Below are experts of layer 10 (counted from 0) of a mixture-of-experts language model. Rows are named router (the router's row for the expert), gate (a neuron's input weights, with its number), up (a neuron's input weights, with its number) and show model dimensions 128-255. Each number is 500 + 25 x the weight over its row's rms, rounded and kept within 0 to 999. Numbers have three digits each.
Before each expert's rows: a language model's description of what the expert responds to. This comes from a sample of Wikipedia text that the model never trained on.

# expert 10
Description: Line breaks, opening parentheses and table rule rows in infoboxes and tables, e.g. "Born: 9 June 1969 (age", ---|---, plus spelled numbers one, two, three.
router:518466511512530513441526472542553506529519501535487494510485476484523492449517515511481500454458447523483502488456506488541533506483505512488508462540452512517470496490520514480478483514480486485498542501446472520522525476521522500497454471473503507509508553485539507485523499482503527539487502471508526495532498543514531492448535494502499496511551471512494519516534527511525508482481
gate2:527507498452479490503520518487532510497540492483481539479488494509431560504509485497511542513489502510537494505483488486555479478512523533502474496448529512467542489531549527525498457503562510544478507494460505451520522506515545529503475476510530523494507482489498527535513507484471458535500465442501475549467495466513503468504534497446499496521502534537494467517494490502498490502527
up2:488513508527507501483472464491475470509507475508498552489510460480474484511464495506490482489478486470558486499479517485482476510488512482468463484492498490482493539474444495436508529448461509488534445508497505509494488516504496515535458499534496487509479532512510472473510477485510491469513516548519540501504481508495472470484479557507479524489484493521479475541496465513497539530491
gate3:501487518489509455503525512541497469516518547506478487491524509538465517523471489473513469505485528529487432467501525503474496513505485488478457469514527533510495519466487466509532495485475521470512451491512499502514455498511493460513467484540493500497507507476486488496500499497490510485487542497498536533493553518520436451471506508500490526459460504498474493507515460471524493535503
up3:489473509507478502540515521494504501458557525497517513467496466496522484465545517476528479488465526534470484493497506529509500489459489486545497473520530485476506473521464474490476502520485473502509516534492557499469472479519505490470536514493504489505474526446503489516466485565465500522532493494505490495493484507447529510503487465501451482485516516492479469480511483537503500500523

# expert 4
Description: Prepositions following a noun and preceding an article, mostly of, on, in, at, from, between, such as "part of the", "arrived on".
router:534485542482474488518525492472449514491549504516500522475509504529478498541484501508510500492509465467481545505466629487522511510518485487493512485477532493505501501506487466482534534521478505475504516505577504479473522521497497509531483467536450499519499499492515501431523529491493480478516476523521518495493507547516481531471462485499479484544475473480484469505494467515501487522489
gate0:532521517503482479479517480498502499575503504462455519492529500542515500508503500532461487483486505521505503504478517547495460466479539523537533516495526530490487510474480497508503484506496506529554486521536492526505484484464467471443507516474436462516492486518508497479507505467530503477447497521496513532511531516545464535500511488493526493526519508546506534468470505494512541507537
up0:502511509534479537487513490537512523508507495501467496499557505494545470439500492509533504509507472523500525519528516538487479527483492495483526506507456480467469533480444511540503487509534471481537501481501511532503475475525458454447493488483504462502507532468523490479527495535544496493546511509483459532513481506499463531476521445505480471497511523485550464545471504488507495480503
gate1:487519487497522493456505497498519502456534495472504504487522533500496521513504457482507529481479501477495511508496508480518487517524434533498529498507491464494482507532517489499456480514496517509456579516508499526521508500487520486503482488514491484491500524493493503485518532494484520501508510540500508482513502527508518565497551507489532517477486462502464511530500522559501475474466
up1:473528522493425453469465491522485523519493471547478496497478493510501506537470528478485511504484524482492525529522460502516452504501441527521444523473481520490484524528527454515490498457496498499492544451468483480490499518496525498508496530504506462528497506469553498515516486499532515502517480473502480477500498482511440512461521492513511524514501491513452519516466481487502487483488

# expert 6
Description: Syllables inside South Asian, Thai, Arabic, African or Caucasian personal and place names, such as Krishna-y-ya, Ramk-ham-haeng, Khan, Ka.
router:506497539508504530512523506531477469491490468514502473512480498491499489494525506519561500521540481538467478511540483471513548486526515512484500482475469515560510491508487495521504495457516467452496513504470493493504492501493508496469499502466493477526451504531475518598553498526484506508517530494509487499487501451504513475502493521514527456459469509444509512504504522451502494512554
gate0:487548484527494541537492520453503493503462497532478532493521512457532467491494520472525490536495498487525520562492456451491489540530517521466469490512470489505495495462494490545417490506515484491553494493484566511517516498453485501520501498506509478464493489462525503474490443534484507477491460516514511470520514490545498485516519498507516506449515523474519512508470513480485477492486
up0:533495474518459510543488508495469494489524534484455493485483535459529490511542515512545468500515501461537520534532500517498489539494506518505496492501484501512485493549500482491502459489445452478494530480520497513505506497513447527522450531494485551491518441492467501505521458588504532478543502469484481490478543501525529503510475531476547480503505522481492500521493489509541496488489
gate1:520470525549508470473500484503504501504500484487490475498493474477531505502498492529464495492479501496495534480524488486518492501518447481472508483493502500482537477484497518495542477461473521487533538516504505514480565470532463476505488477468458476462547472509508533446479499511516496496561457460463505516505494515517537475503512546534476523477504494499520485544517452552505476476506
up1:518494476491523480513484510544497456504475520467507526447567455481489524464522468511491511487510502494496443497499467518539532515487484494511546495505554468502519496485537520458570524481513512485508512532483514497492513506493490473461487528512507474493473483461511501514491457503483476501490512492462515541495483501515488472442499486536520504471523500480515469505515472501523492480513

# expert 12
Description: First letter or piece of a capitalized proper name after a space, quote or parenthesis, such as C-ovigne, M-ortifier, K-lingenberg.
router:497534523448537488490504471489480518468484509501527467453532517515470521506508499515516501490482483513514455505537528508463492517511531493534513498506529478510508544515481531518470501495527547450488525506417492478486449469464482516536471451533575512532503519477476529479490498542508484496483506491527521515524491503482466517525560488503504528463461528487506523448493502523496491469587
gate0:518490508515458519536490508529470508482528478451503467480490535522519490535477504545524498540470472488525516491463486513513526512501497457464496474500515492570516497477466521478515478511515504480446467526502545511449532532529449491547491507499491479492507479527481516485548498486490509545531480484489546510518499463477506454521485546476484538496494509481511513540464510532495528520493
up0:500527486518476491486486483507511501506451534532496508513482515505533490481500456535513474510524505470490427538484482503480465511501481481480513497494489503513539508526477489518525520487530513500537446466508463488506557493450466494525547500532502498518514500476510439527489509476513557445514445476499493492474465484480512506509511476506495519481504562536480486505522502510502527514520
gate1:526504472527493524530474497508500491481474490509529499505483539528517498511549486460540487478529498487502487513512500469505536518542528530537469495496492530479505506456537544481519493508534486470506479544488488503496505528486522474495486488502476522534491505492448526485525526473552450499495490520480528494531552487503564485501500479486483504480478493494501529522514484502547523507500
up1:500503487501517499486485501570529466492526505519471509540496477490493462467521509525470527530466497542442569472446504505508471528512507507509478543507500521527496481538510497504517489521464530450491485487501512497521464531515501538505489540530485490464526527523498516482495509483496487488518508519516502449486448551479493459500513502515542502515500491469534516491496462488511519519514

# expert 22
Description: Digits and decimal percentage pieces inside sports, election and results tables, such as .7%, 0–3, 27–15–6, 44.3.
router:541530548507477507471539507492488458502505526490517455488500475490496435470468531510486500492470480493480501467512464523490500502483502496473476487494520471547490526472489502515446467491473491552459482503405501498509520494510463513484521511475521472507533491470499474512505468483514505476514493511507539490457480544473519519534501472479526450495544509469498491468469470471508501495478
gate2:534504504500467529498514523480462491498519506488504463485523519491483498528545494482455444518532476504492478503508504491479476509503515505497489512503500445494505477435516492490489474510482454548486497511481509504515519514520468513516481475486484489507531534506518447495484486491480518477506488483548445457485435501503485526489459471490490485474481503521495504475492510418519504498444
up2:480497460502511474473512487483530471523554505501468486500449509502475540491507472493512500521477451537499507517517476502506522549543488469526500467509551510474537548495538479485502475528490479474468485518478480472505456517483530495521474489495476507536491542505468488510523507484464517508479519481530477455492486520522488450480528488489504524495502509463509448510505535468523449570470
gate3:491490486502510470476528525531517523527509520533500485510519499482499454469476542497541499476526507509536495487465543523477526535467487517512542492508536507488475500499566500486505490539490478501515525504498516481503470489463519453512527532491506483500471466502510542515526539526500527481512415478502441460528534493518479526513507486520463451480496500504501531482449467493497504497520
up3:548457498502449518497480514509472466485504530510468486468475467497481498461544526507483461532540470509534509479476487494504474531502495510482517520460469521470510568535506482494466474506500528484477480500493462479472514515513504468503509531503504473471474523469479461516580460518509492479508484515458467536486513530524488524521478543516513482484469510507490496550543471490516487477504

# expert 11
Description: Pipe separators between cells of sports, election and track-listing tables, semicolons in race results, section heading marks, and However.
router:513487483537510531512520497493506489500515481471517526617497459524520480516504503478490509529481458440517521415534484488493518490514523473492551502530472482522526476512527513503491497468468515524519492520450507507515497491518512481524492489524490493497454499505505474400521575504511470495519492478482541510517452537470493495468482506490515492484503482501506467498509507477509516488514
gate0:525482492464534497530487489528507566478506495503495478501513505487522490530473508475484480462483517462518474509507521522475465520520473488462520501511496483519517513482491473471494460461515506494534482557503478469520478531524501536525550526544468475535546469501492507510497540513501549479529483485538516509574511497438487500517464502543450564504502471462495480429510493507499445496474
up0:489530454504539532463528509510512509519530478492484480504525475510531507508504512464497492500517472502497535494525513517545510526527471447490483502542516495501556488519535482481558485487531528477456484476499486467501467486532503512470532479482515532465510442530509493504515510467497501512509453505491500486519477484466496544536532514501487541485491500448493487523485534446466486511502
gate1:451470477501502483512488548499530496485491475507500531500519493511482515495505518495489491476470468484478481486522510467518496475483472520519511509517521487511455484452552461503506496545499460524486529484522505505501555512470506504519504485463501465475503559495494539506528496485510511484509489486485498503521426492512501487478440502530488541500472470477535469516473462483463522500527
up1:499459479479512474502501471528516501515499511533486469475514509463495527505467460474554468499487498498546505513480498505490497506472470524469485499505491503480524512506470532506513546487530464502496508512504519476524477506530472470467443512476487500514487522506552479493487532473503509496552460552454505506541517457517502500509470460477506457492503503486535537500538462516507520473509

# expert 7
Description: Cells, separators and verbs in numeric reports like census, ratings or match tables, e.g. table pipes, "had a population", ft, lb, ranked.
router:555527525504512527463569513477483515491486511451518506516497513497543478496470532497520499491478486470538545487489503486493512519499475473514483527513509454495571465451509519489487481472520469563507478485498561494502536484500480528513554487456521514499502491513509500425488514489476485510470512527482488473510494500534514524527499524486501505502507454521547512508513493501503490507492
gate2:474514505465485510538466499534534469512483514474530488539495485473513496500523528514521459490513480491494458557460482546494503517450514470505472503492494523500471505503456491554505519476523514523495486473498487490489533473515484485501469446482500539516532520503514529501505515482471496523457469549488557485471485497498504490505544525490485487453475497508512498519518506487508508560500
up2:535523497512516510549515565502486474499513515488542473474514522508445441484474521489530516472524491522525507502479541506485521473483500510514494519485511511524477524510526474537447497516517499507485492483483527476497488508511483469502505507486502493543500491517535502516540436499500486468498479528461467537464494486502511460532511483493518486480512499475463499507544529529476491529484
gate3:524511512511520495515504466546473527474497496475496484511487525512482486489530505508558488516471469512508476515458511522551482511477506505506520502520476499516512503451466502531534538517482513501493477506503530465515514531505459516511504506501480502479502485518539506510555508479505527539496520528536511484483461533477525476505502481518496496491518477534512522499508505506519483423495
up3:546525513463476485506505480462490493484520547488515506515485518510483495510509485531543485444467474505513500543492523494571514550476490486510527491508502506526511449485469552501485473492521473510498496492474554452505496534471481522487533524499508505553514490511507516475473490520503516505426482497486478495479532507526540452505510474504500499488502493516535463533525501494523505486491

# expert 26
Description: Surnames and last pieces of surnames after first names: Smith, Jones, Williams, or endings like -stein, -ić, -son.
router:497507461542454520483497484500510510515525514513525504494478510525508503492502536498490500553470486498506464515514493518479528441507467532461502503483520517487508487459528480479550467468546480508503514511497547493469516495493493523473474515531506533508541507480511475549518531447547532499506526436459553533485529460475495468482493523494491487479502560471482517495499509493497487487507
gate2:506521529470508494466526524486536485535459499472524506531505485476471499519470474513465500509492528512524538495483466536462466530499442524497490497517503481511485533455465494489536496466553507511494493485474482408510458495494487543506528530509532502495510494485519523505456503422491498506555506521520508493476554499499491487522507498482527509502498493543514528492508486500489536550481
up2:515533491507474533524493561522473519454491491477474454523464509487526500493511480471499529470508502502529475507519527502545521473461510513485546473474504541507489462495491482504513497497493481505534497503517499544476508584511514502507538475541482507498548462511497487470535514514490497478442531486475522506495430517492514456526550489510525509540488507489504472475460476482506489486521
gate3:478471480515475501539543531515514493548527466474456472454499521483502487480521490487431517531482482524473456508503445514466517500491501476479512512551469500485531496513519504494474496500521525517514534525486505445514501479558522521485496511495524521455535512489489467533519520481527456477499520480512537520460503513520504484502492537513476450505521527478505487489480499464497523526536
up3:528486475463440521469449473525511479525456497475559549525482487514497494504478500507554501499525501516546479527479528487479501519505526523519530492484488493487494516479467472485469510495542481522526507490532476531477512498510503503516542526498520533549442542510500506525485508460466514537531470487480492523504535453473518513460473475460474471506494482490528512505512465512505544493504

# expert 19
Description: Stray space tokens and place or year words in locations and tables, such as Ohio, California, County, Street, 1945, plus existential there.
router:489485483496492503490494458504479518495485517511480542462487494472519498524503484491513498503534476502510522472491579461450493513524470498501516526546473536479544520484511479506507474490500507462497515488358499510504451477531491435490463522472500523457493499504507501549495528501510502527459517521503435511508527539486483506479468490502523517531501507484461501519480470516514466514483
gate2:535498508484493499486480498513511514542511518522544528527505501504513530516559482542470535476554512513504518527510507535525485532519518509482511460499456516481542464495493493527520465493462521504507464472483512537510482470503484518476530473501493479498546474532497487533463516517531532505484502451457478488524506488440490499509504502510483509522528522567515550463497504537510513520515
up2:521483517504486519514483484522520515497542446481535485514492516469520507488511490500524461481503446531478515531559491475493489528488483500487481503482491437529504459475520481491476493502523520476462486515516526489517523462511494464490506441499500490531500490462493522463515508508509529488526453484514541502540516501491505501526502512519449497501523491460502551477504507492472512539518
gate3:491484480548539470483460535513517501515539514491510548509523505496541511492504503498525456519472470497491515476526498485487476508536547521542512495537469494471502465471451452524525470510536488461562502498482487462521483533469506490500496486545516495487493485536516507513491489526558486483492477520468479522501519490492513519505488447532530509508549484560528485491488493434533494499488
up3:428484495490502476499526508515481514518483517508509527503516521540506525457542481504519461527537507527541569477496517464538503533440418471491517524491468514464499477470500499504496491491545528491506508509483540459543482505515509518541508479560536449509483483491524565518502503494504474496482493523460487492443526506491525524517448498493546486576495469494528502476520527513503532503481

# expert 27
Description: Commas, closing parentheses and quotes ending a name, date or clause before and, which or is, such as Jenny, and 2010,.
router:498480460503501487510506522475474528519455514547487489537500484493546511537516510492531501481511538485491467520475487487485499522514485481512496496537521460457495483509476505543470482497544498496534505491581478520479456485516523490514514499505522499486512482509490506417507501505493486469490470505510489519533513531495486485485504516503540498523508487497504497527469507491513435519546
gate0:483494476500492508462478522489508510511538482503457485501493496532505489492509453471543493491478506484493482485458474520540489508508514475496470495506550543518471459518470484482475526515475488526467494483510529489470486525474492511430500488437499483511553516511490456463517511526498554506453529505480526496530539555527549502472503468521504510523494488408511503530513495495496520494457
up0:498507479483468495510501483513495471511483485521505524514468471518547466470487464489470505452496475459503498518493484457512518542497480528505537504488542514462478491465471520484541535539548559481489479524488483513477513537533486519505536515507558506465478477564469520492498505482454533534496497521545483459504521482481503495530532500527515507489520482499483496491513499517576510488517
gate1:490510484525479502536469497504531509468500502498539490488478508503469497491475515500501501499474479494503535515487492521496475448492517435439535477488490486498535541488533553463534478454507496497511508498463523484477547494515491505466504503499508472443528495506546494496507492503480498516483531501499547509517478483481518525500493487480515432512553517506498459455486474528504504490494
up1:541571505502500445521503495463470501463472504460532480509486495506490460469535475522498460502492476488523472500514482500514516483478475518445508501507480445494509484518482465437507495508484481537482494466530501474525562485515507507450506498533492517496503522494468503516529550543495517498506524504472512508513516497476498514507487528469532535469548513493510506485525519487468506493494

# expert 29
Description: Preposition in or sentence-initial In before years, and month names in dates, especially birth and death dates: 5 September 1929.
router:506512490472517518483485516504499485492491515507515542476492500508541510520514489523474501506501511493488502505489533480473499515490478499493527513519526499471487465507485492535519472497532493521462481459533512503513484474514539502504496495434480475489491490508525494425482499449477500490489539476481499509437494497476474517513483527520521508530566503510488477473483553501502481478541
gate0:485469497481428496486512508473504517495512488487507492523485482480519526512544537536514514506528547488504506488502487504469491510512515546509466504523471488506544534512488554509528502475470490525499496563524509524488464503488486479517489493508493487487526465495497481504502448510496524437512512486489551469494478493451511502480516510519477567492516564535514496475497547511506453490470
up0:502519495514492477482543527404494488474504498523497512502466466482513485527473493548510482529482486456491542495507497494513523481481543495476436480477518484530508470478475483474466511475510511519509515492467535504526456458505490507481482499498532485501516506484517535486524505525527514441511497485510508507500471491491514512509456504459474471525487522488554570471498515512467453521490
gate1:487488476538477495502488475528533494431481490485486523478502474475498453562437522495469483485508469464508465471493463490475493473474541526480493520491476498525493485439488489510510473529493491488507507456523507517512468494540482517493475543532485455501468488512544533480502484493469521453517478487509515526513489460494501513520458500562508507517480542501494549491465506501492500496487
up1:507494487511485498519514495508523492464466527459463501513522507496482451523492490539462502479514479498517470512536509492479520513498504470505497557526509438491555514460442518520527509515542487501535485501508528546485510514491479560498515484517532473468471469539486508488506517489488514493459543520469493520543475484447493495544493522461513468503475510509480526514499464454511483500508

# expert 24
Description: Main verbs and following prepositions in narrative or argument prose, such as remember, see, came, after, with, began, obtained.
router:504491462505526496481516505530476542520507510484501536495502492511472504473457479511479500494470599464528528473460513472526515494490545445523510470486525542489483506484501501486495523548466493494442474519582515460500480481463488493480464473501509470486492526518499529533497489506521470493472492495501489485494521508469505540502502515507488461535500525491522437518489471511476535517511
gate0:536482520497517466494507506471525537510512460501512507480541459469507460512504492524528521477528517446506492468494540557473476496545560490499509526468513465537460535471523475507481510489549480521485493517523494513469495487479497499522465513511478459514485461489506544539481517509538509536475504506458496573541469469518507528494540484500495490543510502493551496483471496497509515459521
up0:502482487471497529476495460485508498511510493524479504512506494493474507537545486524477499490533485528548476522506530463500503506517511519548486526498575486471515523508489499567572471499488522536490517487460485496459524520506502490502538573504486516507472480507458549463472514457491456573534490512496483468488496506458511491457492498491527481554519500538468485490474469465526511491494
gate1:502481530519488528472500502515479533506524474519519530542470480492482503500489445489509466506493525460483494495476489520539496478499467507507475473479544513514487533518491477523490517468505500522511474468513457468534493500508470512548508505489491519496496440459509541512459475528493558537499470541498499450494524501491536477532529532480494518486503488492524469507497512489424481530482
up1:507524490505481548526500472481523522469470471492486464468537520493520522482514527496492488484524461504508484516511481483490504497527547477471516526463475481461516527500544499495480531561534493485483484469493494497464494475487540476460500523501478483453498557506540479493489534485525516497541564446524504489535538503470488523473532500524504495476523534482532511492485518511526497459529

# expert 13
Description: First names and first pieces of proper names, often in lists and species genera, such as John, William, David, Mark(us), Colin(us).
router:470507491492509508526514517506523531529502515504489460519513507509481517505491485498510500527501529530498506513489536498499469470502470572514534497500506475491464485467486477527490540479523515477520523498494511515492544504532559478534491541515484520506503485462495490599490510511490493516535486500495485521509497489523525482474494461484480502462440519480514470498513522492513530496515
gate2:497456478547500519496503505525523511531509540527480514443478524528478528511447543520526472456503496530506502474488506474484515493473510492464455524518470504491468483493505506526513474444451551515521488512504450509393524551527532476500520445511505518493507474491512485493554541495480498518494554544519509466517468482481499505500484474507514495517508521487506487483462489512508487553481
up2:462476483504498522539508503526503531495563488496550470513516515488476491505487499481536512535434507532454498497497517496477497472531527498518486538470526489487459499518471495541467493472473520521480486500462536514470522547481490484487551528472493535477505475457462488513499504506468483478486507502506493517534478476531532501520523469512511538523502497480520494471504502512495507529502
gate3:486468484477495509507538504451486541508459517511487486529491476482486495425483547524497482516503479506465541504502515463475523503510542530474522514485483505523482502470484492543478500463497466496489497469494525525469514480447534485501505485523518494481481476456501462515495453460478526548523526511499504513504461521528438462529486506513512455513550532470478502468503470535476499530503
up3:500518466556524488518485453501502497511534484488539496496542493521521529502530497427501486498488524536511482502455507519493521507522480501513524497497511470559534488509472498453526479515537508517484512532484513474509454481518446552524518516464494491504513515524471562532477509510518540456534531488526467525544570495471502539543515497488502538481482495501498528477516508457508491503500

# expert 5
Description: Possessive pronouns his, her, their and common nouns, often plurals with s, in biographies and narrative: life, events, players.
router:484481519502516472503449512456482472499495509480482535451520494540511499501513514474492500486513509500471493459495415536506481496521515491471518478500481488483519523505510503492451505542494479545530519531608506503514495523490509500503550481530469481502521494493552528614511537482514514483451514491500538527524509480484479496495503501525549511511506521522497508568510515500534543471457
gate2:506510500502479500444497522508493481542498477464450470521494495515551497526451474524536525476478514476462485519508480504486453503489489492466515507509474545506451509506537536496504516497547491499515532512478505533502479506547506450495471513522519556496529466496536470520491525529518521504495483513485526545489490492494523514514455518476519484484482547487524512547531462483521497466505
up2:482491517471465492471516521460507498509450461470559552455521463485486488474503499490491510509543488495447488543468506482479491488465483493487489492498504479493497470485499531525493510468477500500496492525490503507471520432522527529515512479533500500510522480500505457492520509493535479462489533488524512481519478507493511479483493475482492516506473500494510483472499459538492492537497
gate3:540505517514499495518450504476462490540510490465498480510539500490552532507505499514517539468555536523487524483536501496474505501501515464493471508448486496478514499442484557503483538511524458491490496518462496470498522574531498528562477490500474483520479540523497483533510461538535524536461515500515514533521479518468498511509473491519543528494533485477481497474547488469477544509493
up3:482512511473527478510478494493561446559482518504431531508544518524492522530479512480509483497549501517499520487535484499463457509487517471491518485535468508476511506466466469527501487488538488525503511475461518433468516541491492540509527493485512470517493469500517509513466443484503494493504469535520477554537432492494512477440504473524526520520540524501440515525535526503461484507470

# expert 20
Description: Line-initial dashes and line breaks in infobox field lists (Born:, Coached by:), and pipes in sports tables and results.
router:538505527461519465504466496529538516512509497495548503541509493493503510525502493484510500519512511482484507510487468469505493458482501490509475437513500511548496509515512525456502464450486527527465478493506528503471514503509409524497493516507526491529534504513491509452485464502505497539487485536488523463494528520448482495465483520532480524496549510528509502474495511485463484511512
gate2:477481531510505495472497496497497507485482490455446445482577515495486540530523502511479506517443515504490466469549517481454529510475532490485530514498520512495507474473550449510485474504485501440483491498498508511506488484513529499513522520488513512509490535496515507491467509480478448476522456479518538461502525533502476522530461525498471514520507493520507493465505458482512527498493
up2:491495496497516479469495541519500505466516510477497476515500515492483461484509475484499488473538537514526475488517497474508483465522487449484542465542511478481542455505495499509490511514480485538495496520490424506514486484439476527442490510524515485496496512487503446506542503474513519490486482497493453507503470505506527489510459472550506494525530509505532523476513502548506469481493
gate3:504505478487495438443476507488499495494472455463497532506443511483513498501475503471542519519482457486464434486513538516507462509492480514525513496518474472461493500525510527545468485510488481504473530471497541502487538548481489493461505446531456547489466489494492546483492508505507520509443476492514486490518539472468463536503473476491496463502505523529430490498506517482492497527509
up3:501519490504485503508520478494509490499499478509530519495472538488504487487515424467521490483527514510560523476523463534491508483462491468485499509470556539467502481581449519520477485512536483564494522516489443484504481484491455451506493529475465516516497511518450513480524492468487471484473506510466556464527492473492519487523488457558518509492528501508496467483490507550489506525555

# expert 1
Description: Participles and descriptors after is/was in short definitional openings of bios and species articles, such as known, located, politician, footballer, elongated.
router:487522475477549485505532503528497547484506514493513504512488493492499559511492469497499500535524512500475587467521524543492517526464503525503474534531466525534472473478497489500513524505484499509526485480466485524551542507506475498515456473490497482485501453543504485511535482537488510529477549495475531520578525534517477506487486520519507479487507512544555478471516524494500462498515
gate0:497498501484472548522503499457484472438488484509510530487508507466526542466477520533522449502524502543492496506507493502508471525524483515489529492497523527488500517512521524516468520502485498485494528482504487443489485499466458484523510476490540484496500532513501482492467487456510527498500451486464496450520475463476473502563506549497501510481506476450504516505484525537504526528460
up0:551506519533527470496534481481510494525465474479464491512469475533469493488498447504481526516502477474477509567500508474473518486468497476504473477533541516480493517541470513465499483454463494515529468512496481486518529472520549478467510488523491514535496477446527490520537510516517505527512518488503487504532513500491468469505462475519495493538475519526470502528467498494525487522503
gate1:486511476500504498500491499457503492489500490481473515482478512538482500489467455490473516492504505472503491472505508500517485539504531483459499504502522506469517517488491479449468519453501451512495555507484494467497472536521545526499503500494481511524511503487511483454506516515547527472455474528433479483478453508496534474519472502511486490498506487495491457510521476496473486482455
up1:509479470520484456532494521525471515478499497524467484519492519480516503503538487504480497517504471443514483489496548485471516492498520497538511486514509452453490473516530514502504524497523497535497483514499498522483524483492522474500551526476518531489467457447494510511502519509507520503545458475499548509491531485455459448490554509503489488485491488549523503484508478474494511510495

# expert 0
Description: Conjunctions and indefinite articles joining or opening phrases, mostly and, a, or, an, but, plus commas and semicolons in lists.
router:488470498497467496529505550525455506463449504524497502493472489494508484542479514454499499506502520506505494504515505448474523505514498495466439535509499491483505472457560485484540504518462511465535535522519497495481492491493503499510522516481525491537502531496495505442523583491505502499508528534505535499475493471510496469519531504491481497512524465520461480515517435494485507483538
gate0:509473507494544483520544491504510499497513457516504509500483482488525452528543502486492490447496555488477484472518516528504470537514536536467490437548481541483514502493482480479545534521493529545513518513506490524495522513466483495467514531473500499509535479483502493471488488458458471491482506486455551498489492496499455480521502536522517510505531478497489505490497513496497494496484
up0:561562494514491534535475519500491512504493491517503474509505520482501495532484501527461476507467448514495510475523482472483520495446460531502498518479520511497512542465486460459508507511519480493478514493491490490474487441506510499521542485523462516492496504509545492491491533515525522491489508509506503472501514494490511454560477508512458494481518524498519549513490492501540529481548
gate1:501546499492548517520530477541523488509502532479496560500512462476533508527552517518511448468511491519466513490510547488491489498517505487470488516512480503485499491512510501504544512470493497463462494502500486489496511513506468522508536531454543512491464483458526481512520483504509498484480431514552532507481496488472517516447498510512497499506491509551476473526480472515521490531475
up1:557484503506483552503509518527469518493518476498518464542487535538516534495522546493487499482527495502511497531541531501523527515501529542527521477483475497514530506513483538448447477528507493519503454486470535519492512514491494481511524469524492485527536510499492483527531480502475528485498551458497479517499503504521467501496472494499471548482530521471524517478486501496499469479502

# expert 23
Description: Numbers in football stats and league tables (career totals, points), column headers Pld, Pts, Goals, heading marks, slash separators.
router:513500505485522479458510554508477452537501495469505483526456463484541482503498541473530500458519482497511505493451512497510486519472513537484531499516547541461504480480511506503435479465528475493477460484471488502507513496529494519563465515501486476507473522504477485493457525474518486521468496500501497478508460542481493508520496542549492516524525486500526517504541488476537472461473
gate2:554482517493474543459444456535524509446497502520503462520478509484540485521484491510471495475504511457521510470509518483470526496513494502535529467519452475502491488485485525515526518495455506467523475504509528510504473522517527454491513499508481491481471495491532512466495517520488506508514500486532508471514479508494479499487487491555538466498483472532512508460521507514440507496509
up2:511519499499512518497480512499489479537548499556496527526503522558511516509500510486534501517493482498505533474507483496499512572465474519486441521512500527527539514504529493497462526525517492484499541507502494519537447527493477494523538507484506532475457529518516476500529464552451509486531482523507515542527520447516457520529525486520502517450491508451449543513484478490501468508496
gate3:482469523502483485487522488482520487499508463520512527486492503545493498532487506545532538495510538503510508509487487509512506487517495503540526492439485493520472486476485523467487499504500524462497499465516490486471481516525525484555554529439454476508486495520522487497510474522482546509505553479484511485475496500540494480535521497493461526505510508519509516463506511524529491518467
up3:492478487509472534497513522513484563527453469478513556518523503481518499483492517531501513537491497523505471493495499511477524543477441531515535502492513473466500460492499476484513531486518435479507510485494504480511476519521457480503493468524541485503520492570489502461499482487501480486497478524511492483527430539475496500512526471544537506467480496515496524558466481486505513476503

# expert 9
Description: Newlines, mostly after headings, sentence ends or table rows, where a new paragraph, list item or table row starts.
router:464497491488491479490513493515477523484520534478523488491510512482489495481457520492526499509458505502481515511458502475478462504503459508522518511498542487481500506473483474527512521540511499502481527502425516534506501498479539504497555554480448533487501494483483498429504452533474491509506494498507488516478532537528538479523574507511475510524521499510491462517485515484512533495487
gate2:510458530476552491529515485517494463528522500532502498501494468467478473501504406526461540487503482515501503575512522492513519505486482516511510482470515519513494521506513519471488490552498460507478468496530488505497507479468454539472524518494461496500504504505495499504440518513526523508457488505549525515542533489511529501506497519473453540498442487501476507500506503505552494495515
up2:482513516526515437499523548526458418531490513489446485493528471473529489483494484522505509514528498495475482488459493503510529508457502506501497512483482499497496515517513456462517491527503418471509507498524528502475521446486468483493457452522503504456502525552502481507471500458513532546486504543529508545491509455500515483515479516478509486521470494506508545492481459443510469513508
gate3:532511439511449441506483505495481508541463513500474542477480499490468483484511491533522479502471551521511500504483510519486461520514584508483510479527495488540553518480501529500485517532520479511472503510515491502509500543525486541490484486501520541502498511538486452507496493458548472525493464514492505511475511473499460512481495527491493496535486525515514520538507541502487493493495
up3:497517481452515501508511507448527481513510489540508522508486516507482442499530474503530496518470496471496490464534533502504456525488519509472463484532521441470475525531494487516485513483487503516500517434479514472530502449515473471501523540502506444534482466436511509501485511507526496508514490486547467534497470508473484530498497488517491506495484503512485496498477511579484512492519

# expert 18
Description: The word the, sentence-opening The and This, and full stops ending sentences, especially before a new clause or line.
router:502459473519512508531493492483492479492516559497469498525467505505474472563527509449519500509519522500505493504486446455444482510493506509533528513513531498516526513478531504532506500489505477474531535509620503514493492525487514512497510512517500521513503490491497493393493452491475494491509482513531542514486519481499527474531420476486484504560516515476497492482521495535523484497543
gate0:547533477503501502466487482495471478505494516480511535507519492539519495497464514516548522501502490506502519456471471496517550494446497475480470505503457551486539518534512493548480502551529495482538488477510491522498471519499486487488453487484526510526483493488511492482499480497477477456479541455475526515543494478514490446471496473514479498463469547490541480539483498516501465522499
up0:470515461493483482464510534504541474494475464475534531533465515516506487496523540504472487480502488489525495496551511468474491522490496476525525477530518483500498480488511534491509535466501464477537507566449484516483476536512493531520519483522508538537505513502466529501525493523470491500504486550496472495447479509471508548501490508475494474489519520452480523453514500454516495498526
gate1:519500496506529482553490493475453524483505531513572477521460452476529509532492531500481503510482541522437502551494482517544494520494478506514564488475494473519515542511485501507528510517490473482459513475481459539483511522508514486485534505482532502440483456513496507498520506484508490499507464488501485481531477507461523503479512513510527526477541499537506467467490500508484490482486
up1:468509481496489540506441474502510493479493521527539463493458507475465480492488470447508528515512498507528502526459472460483484523466468461537487473483509509507514523472502503472484534550540469502529517467500449495493502503553496467514473450521502515478435491527507491496518515473456489519482505494496481463492482501505503490465502504513522529537499505488532489498522478506528505504457